{
  "n_layer": 10,
  "n_experts": 64,
  "lr_router": 0.0003,
  "norm": "layernorm",
  "beta2": 0.99,
  "seq_len": 1024
}
Below are experts of layer 6 (counted from 0) of a mixture-of-experts language model. Rows are named router (the router's row for the expert), gate (a neuron's input weights, with its number), up (a neuron's input weights, with its number) and show model dimensions 240-279. Each number is 128 + 32 x the weight over its row's rms, rounded and kept within 0 to 255.
After each expert's rows: a language model's description of what the expert responds to. This comes from a sample of Wikipedia text that the model never trained on.

# expert 42
router [101 109 196  67 112  95 115 123 161 105 137 171  95 137 128 136 175 200 118  58 164 149 108 151 177 127 196 125 147 167 135 151  74 159 161 148 141 108 166 160]
gate0 [ 65 162 101 190 144  99 112 152 104 193 187 154  83 103 164 107 123 151 162 144 147 102 172 133 127 183 127 164 154 124 115 118  84 138  85 124  94 127 180 184]
up0 [118 112 160  60 129 152 116 128 137 113  77  89 143 189  71 117 145 132 115 119  89 146 127 104 139  76  71  76 109 118 111 144 127  66 147 157 170 158  95  99]
gate1 [156 132  71 128 116 160 161  71 115 157  88 108 123 165 176 144 173 148  79 143 116  60 137 129 118 109  81 182  94 118  87 188  68 130 127 178 133 100 109 130]
up1 [107  92 194 159  93 113  88 147 138 146 235 134 120 116 142  85  75 151 163 145 127 194  82 151 113  92 178  86 145 148 201 124 188 115 115 135 117 160 149 192]
What it handles: Nationality or group adjectives like Greek, Jewish, Irish, Russian, and "and" joining two occupation titles, e.g. historian and adviser.

# expert 8
router [106 112 136 114 103  99 151  89  80 176 184 136 123 166 118 124 102 133  74 118 173 153 123 110 105 152 173  56 165 133 171 146  41 129 152 119 142  86 157 146]
gate0 [144  53 126 152 120 158 141 121  92 120 165 148 167 146 156 131 110 152 101 152  87  84 125 143 140 109 138  87 117 149  83 105 139 150 112 123 152 126 138 181]
up0 [147 103  92 139 146 173 172 137 115 100 146 125 173 133 201 118  96 146  87 155 126 110 136 144 153  87 161  84 127 119  76 121 160 194  93 149  99 116 169 165]
gate1 [136 145 142  95  98 130  95  73 143 116 145 125 132  89 109  83 146 194 123 115  44  55 122 115 133 142  84 107 147 135 123  96 141 115  95 148 215 160 125  66]
up1 [125 230 126  94 136 158  91 164  94 104 179 129  98  49  94 122 112 119 182 105 118 126 115 126 135 200  87 127 126 185 154 134 109 132 148 141 127 121  65 123]
What it handles: Determiners and quantifiers like any, every, each, several, plus a, the, in, due, because, without, often after a verb or noun mid-sentence.

# expert 31
router [102  93 122  78  94 154 114 191 120 127 164 156 121 111 138 125 138 150  34  67 114 116  67 147 135 117 120 154 127 172 128 150 137 171 125  86 133 166 137 132]
gate0 [134 114 126 158  97  91 136 173 152 120  88 178 100 131 140 136 139 124 130 121 110 157 129 178 147 112 150  72 123 110 159 131  89 104 107 163  50 112 185 162]
up0 [158 165  61 143  97 152 132  97 125 115 125 111 121 123 147 123  87 131 123 175  72 138  85 113 164  90 117 128 129 166 143 196 107 149 156 121 115 164  72 106]
gate1 [109 120 152 135 149  64 128 152 142 153 137 162 126  96  56 103 124  99 209 143  61 109 121 136 103 158 142 175 118 168 194 190  95 161 131 170  75 119  78 126]
up1 [114 100 118 131 115  82 170 163  96 171 174 127 109  79 103 116 127 102 160 164  99 106  84 150 120 132 195 125 130 115 117 158  75 168  81 129 108 144 154 117]
What it handles: Past-tense and passive verbs after was, is or a subject, such as made, used, published, established, initiated.

# expert 38
router [107  97 149  89 154  60 141  93 135 120 108 127 128 142 129 167 195 149 125  86 182 113 144 137 147 137 166 115 157 120  96 105  44  93 140 170  93 104 133  76]
gate0 [118  88 139 122 157  74  96  94 144 108 110 159  97 141  89 137  96 114 135 102  84 101  94 109 139 154 138 109 211 100 114 119  89 212 139 125 139 125  96 126]
up0 [113  41 118 130 128 104 129  98 173 122  86 152 125 145  94 179 126 141 117 181 104 116  62 134 137 123 138 144 132  64 145 152  84 194 121 197 145 144  97 110]
gate1 [105 103 151  90 163 168 148  71  89 165 194  76 154 119 114  60 175 108 118  94  76 154 181 129 150  73 113 110 167 176 113 126 126 149 133  92 141 137 113 112]
up1 [126 140  99  86 116 187  69 110 112 169  93 156 136 130 173 109 186  85 117 142 194 110 153 161 135  61 141 125  93 146 100 149  81  93 191  84 183 134 155 114]
What it handles: Tokens opening a new line or block: the first pipe of a table header row, ==Career== style headings, and line breaks between paragraphs.

# expert 21
router [ 82 144 177 102  82  46 157  93 141 109 166 165 106 124 144 184 123 160 141  99 107 153 118 168 179 116 192  88 114 136 127 175  90 101 123 179 111 100 165 126]
gate0 [115 112 134  66 131 143 114  77 184 128 136 115 160 175 104 156 147 149 110 102 163  69  92 153 185  94 194 140 124 126 173 172  97 116 121 160 182 117 159 137]
up0 [ 85 145 147  69 108 149 142  96 207 130 138 116 131 160 125 175  97 175  92 124 148  91 137 130 150  96 177 110 160 122 170 167 119  69 118 170 190 120 148 113]
gate1 [135 108 120 114 134  59 163 125 154 106 146 148 180 139  71 137 136 135  98 151 113 155 113  92 156 114 168 116 134 106 115 171 133 117 155 160 146 100 111 154]
up1 [114 112 129 142  63 113 133 131 137 106 126 108  97 163 170 114  98 151 161 112 115 102 101 164 129 167 126 125 143 103 152 141 114 120 142 135 104 122 155 160]
What it handles: The word the after prepositions in running prose, such as of the same, for the most, in the top half.

# expert 28
router [ 90 109 152  61 108 111 137 167 140  97 119 145 108 117 121 161 169 164 147  54 115 118  88 144 161 144 174  88  99 155 137 116  49 158 153 150 139  80 132 155]
gate0 [135 152 101 114  78 157 167 142 151 185 118 138 102 143 122 164 174 139 118  85  83  95 147 158 124 150 113 200 117 129 125 167 111 109 200 179 175 149 146 101]
up0 [126 159 102  92  91 141 151 157 140 190  63 145 102 162  89 148 166 137 127  89 101  85 100 125 135 182  95 170  80 136 113 122 132  89 172 175 146 151 116 110]
gate1 [109 135 172  78 142 136 135  88  97 156 189  40 135 158 161 161 153 143 188 182 135 136 113 132 143 173 103  43 112 123  98  68 146 142  57 132 108  67 132 121]
up1 [139 149  47 147 131 187 135 173 164 103  37 140 167  94 108 154  95 100 112  65 124 136 122 144 110  51 112 149 163 178 108 130 154  55 173 143 129 208 138  99]
What it handles: Letter clusters inside words, such as le in Completed, fl, sl, pl, ol, often before endings like ed or ation.

# expert 20
router [106  65 194  76  79  79 138  97 150 141 115 221 104 106  75 167 177 124 114 134 175 115 102 139 135 146 164 174 169 126 146 146  22 175 171 155 147 144 122 119]
gate0 [153 157 138 136 122 117 102 107 152 148 125 235  95 128 132 150 165 122  95 131 116 130 133 149 139 109 146 137 110 128 109 143  38 124 125 119 151  76 159 140]
up0 [134 131 105  87 148 125 131 184  76 116 151  35 123 110 136  84 119 156 122 100 158 138 170 123 122 174 113  93 134 151 102 137 149  99 129 112 149 144 117 159]
gate1 [143 170  75  80 188 165  93 132 146 145 171 161 110 134  87 156 108 162 109 109 174 104  97 179 150 135 112 144  82 180  75  94 102 129 176 171  81  83 108 189]
up1 [111 180  95  91 137 156  76  81 122 115 114 140 101 115  95 121 101 174 121 127 133 161  90 157 113 140  70 165 156 168  84 111  93  78 176 127 133  89 145 100]
What it handles: Line breaks after sentence-final periods, heading markers like == and ===, and table separator rows closing paragraphs, infobox fields and sections.

# expert 46
router [109 139 169 100 117 107 143 111 114  50  93 130 149 115 173 148 165 191 180 120 134 149 114 125 168 182 168 130 102 154  99 155  55 172 138 133 125 136 127 133]
gate0 [ 58 158 129 144 192 109 141 169  95 113 170 154  92 109  81 120 135 112 159 151  64 119 102 120 147 134 145 217  64 161 170 104 109 102 108 159 100  93 142 129]
up0 [ 97 159 128 141 164 134 109  91 135  90 133  83 159 154  47  85 109 124  96 135 118 184 139 107  85 108  98 156  66 162  99 156 140 143 137  98 112 145  86 166]
gate1 [113 107 113 166  94  95 121 123 145  68 106 154 130 149 193 150 169 134  95  99 122 131 118 164 104 163 123 132 105  99 185 157 118 182 168  99 151 136 160 163]
up1 [153 107 161  91 150 107 139  67 126 148 171 164 118 104 128 110 123 134 100 164 130 143 149 106 153 139 168 176 132 137 111 124 145 105 133 178 133  98  99  76]
What it handles: The word the, and prepositions like on, during and after, introducing dates, periods or names, such as as early as the, on 28 June.

# expert 34
router [139 123 178  79  79  20 117 136 128 125  99  98 121 172  98 141 198 190 134 109 123 105 126 145 132 188 161 115 108 128 141 173  33 149 152 110 155 138 125 111]
gate0 [ 77 167 123 147  79 114 160 129 141  90 135 136 123 137  57 104 155 164 155 124  63 119 108 130 120 133 158  66 157 102 119 102 104 126 138 120  92 107 128 126]
up0 [118 174 116 133  79 141 132 126 126  23 130 139 157 144 122  96 151 162  96  93 203 131  97 125 183 106 161 115 112 127 110  93 125 160  99 127 118 158 156 110]
gate1 [168 130 163 147 105 106  89 131  98 113 135 117 131 170 163 159 170 150 129  64 147 145 125 135 127 116 146  48 128 152  73 108 172 152 100 113  70 133 142  81]
up1 [ 84 151  93  77 123 184 158 170 146 134 112 133  95  70 150 112 120 132 184 117 191  62 123 127 102 113 131 186 129  98 140 147 100 110 128 102 153 130  93 167]
What it handles: Very common: table cell pipes, section heading markers, infobox labels like Born: and Occupation:, and verbs like was, were, had.

# expert 48
router [106 132 146  40  75  99 196 103 166 127 156 170 148 120 168 151 200 127 149 122 122 157 101 138 167 109 200  97  82 158 126 156  71 121 115 157 147  91 144 123]
gate0 [150 104  87 129 164 122 101 154 119 153 158 185 130 104 140 141 167  95 146 156  95 124 121 116 148 145 109 121  83 168  99 159  65 147 191 109 172 107  92 124]
up0 [127 126 157 134 126 118 154 122 127  95 110  98 140 152 127 117 119 126 109 174 119 175 149 134 119 146 136 104 144 163 151  98 147 102 119  74 103 174 165 118]
gate1 [117 162 142 114 108  97 194 108 123 145 112  97 117 146  86 125 180 126 103 141 116 116 130 128 150 118 152 101 100 142 179 117 107 117 113 181 169 132  64 116]
up1 [105 148  86 128 128 131 102 185 165  75 100 132 118  69 138 122 135 148 166  75 133 132 113 112  72 126 108 140 146 138 122 148 173 135 148 137 191 156 116 135]
What it handles: Opening stems of longer words after the or a, such as edge, foot, requ-, conne-, princip-, often before "of".

# expert 59
router [103 127 149  55 136 137 152  95 181  80 193 121 137 119 173 165 217 181 127  87 122 160 111 130 146 141 159 126 131 132 156 144 130 154 113 130 132 136 147 194]
gate0 [112  70 106  39 144 148 160 171 117 142 129 194 130  67 152 159 103 131 163  74 130 131 132 103 124 125 125 117 149  77 175  78 141  82 135 175 127 115 130 113]
up0 [144 192 137 213  95 124 109  67 142 154 127  85 115 177  76  85 130 100  80 155 153  86 136 178 132 125  77 160 152 159  85 156 108 166 144  97 183 121 101 117]
gate1 [205 147 123 135 144 121 144 116 119 133 139 102 139 114 126 185 146 123  95 115 140 159  98 137  99  96 186 119 154  87 150 108 154  95 140 179 138 153  65 156]
up1 [128 147 157 146 147 131 163 111 143 138 116  98 119 131 150 197 137 163 130 141 102  99 106 115  93  98 161  97 173  85 120 140 168 169 140 141 124  99 125 108]
What it handles: Month names in dates, especially birth and death dates in biographies and date fields, such as January, October, December.

# expert 25
router [133 140 180  93  97  97 112 132 157 110 104 160  58 118 151 113 154 178 121 154 134 151  96 188 152 125 154  73  84 177 141 183  75 137 154 122 154 151 114 171]
gate0 [138  78  62 129  79 118 194 110 152  87 148 138 120 124  84 121 110 124 100 119 127 139 118 112 168 179 188 119 112 108 159 147 127  73 141 127 111 138 160 156]
up0 [126 183 136 111  80 115 151 165  94 110 117 118 120 136 178 101 161 155 141 115 151  67 124 131 137 107 110 106 136  69  51  84 162 135 160 164 157 158 115  90]
gate1 [138 120 131  76 136 124 180 131 138 107 104 112 145 110 141 150 165 139  85  89 153 125 154 142 146  96 147 145 127 161  92 144 165 175 145  85 131 142 185 127]
up1 [143 100 202 156 112  73  94 144  56 165 215  84 123 178  95 179  93 107 184  76  86 126  37 178 139 161 129 143  88 148 136  98 101  70 167 172 130 108  93 126]
What it handles: Place, country and institution names and their final pieces, especially after New or United, such as York, Chicago, Malaysia, Kerala.

# expert 47
router [101 131 124 102 141  98 198 146  92 118 138 122 129 141  94 139 162 152  75  93 160 151 125 151 176 128 205  91  95 202 101 108  95 104 104 126 138 103 125 111]
gate0 [ 72  99  62 139 133 162 168 134 119 112 178 107 112 149 190 109 144 138 173 162 132  95 142 122 136 186 168 103 118 129  49 145 133 100 104 149 100  48 146 121]
up0 [119 119 213 150 145 145 159 101 125  70 124 151 125  89  88 158  85 160 135  58 161 103 118 118 136 131 148 167  52 106 176 105 148 161  80 174 148 160 105 132]
gate1 [ 91  23 111 174 115 158 156 117 126 165 119 131 178 190 165 145 133 162 119 184 162 135 146  95 154 127 168 143 111  89 168 116 157 163  91 116 103 122 135 137]
up1 [139 225 100 160 123 126  81 146 111 129 177  69 132 109  93  86 156 127 130 108 134 153 109 133 110 145  88 120 162 122 147 142 155  98 112  87 125 153 109 100]
What it handles: Opening letters or short first pieces of common words split by the tokenizer, often in titles: P-ainters, G-rowth, D-iversity, ph, med, soc.

# expert 22
router [ 93  55 135 103 142 117 143 172 145 117 143 154 142 129 173 140 123 160 113 121  92 111 124 118 190 105 194  99 105 146 170 164  85 112 166 123 187 146 141 133]
gate0 [ 99 126  82 110 156  90 118 128  95 121 116 128 134 140  66  92 121 138 144 112  47 112 133 120 118 138 114 194 202  87 181 140  98  83 162 102 140 192 165 162]
up0 [196 157 151 146  95 159 173 118 134 120 114 147 134  83 150 203 112 103 116 151 190 142  82 161 176 112 128 103 100 175  46  85 150 158  91 182 102 108 139 117]
gate1 [103 154  94 121 125  61 133 202  92  90 140 134 152  92 164 158 138 145 152  82 149 128 120  94 123 185 207 125  88 102  91 162 154 133 156 126 181 150 122  83]
up1 [122 126 152 148 137 133 103  18 173 186 118 134  76 145 109  85 133 100 101 155 110 158 130 152 111  96  98 111 183 151 153 104 124 151 107 114  78  93 151 104]
What it handles: Word-start pieces, often t, T, m or K, beginning a longer word, plus verbs like led, lead and helped in prose.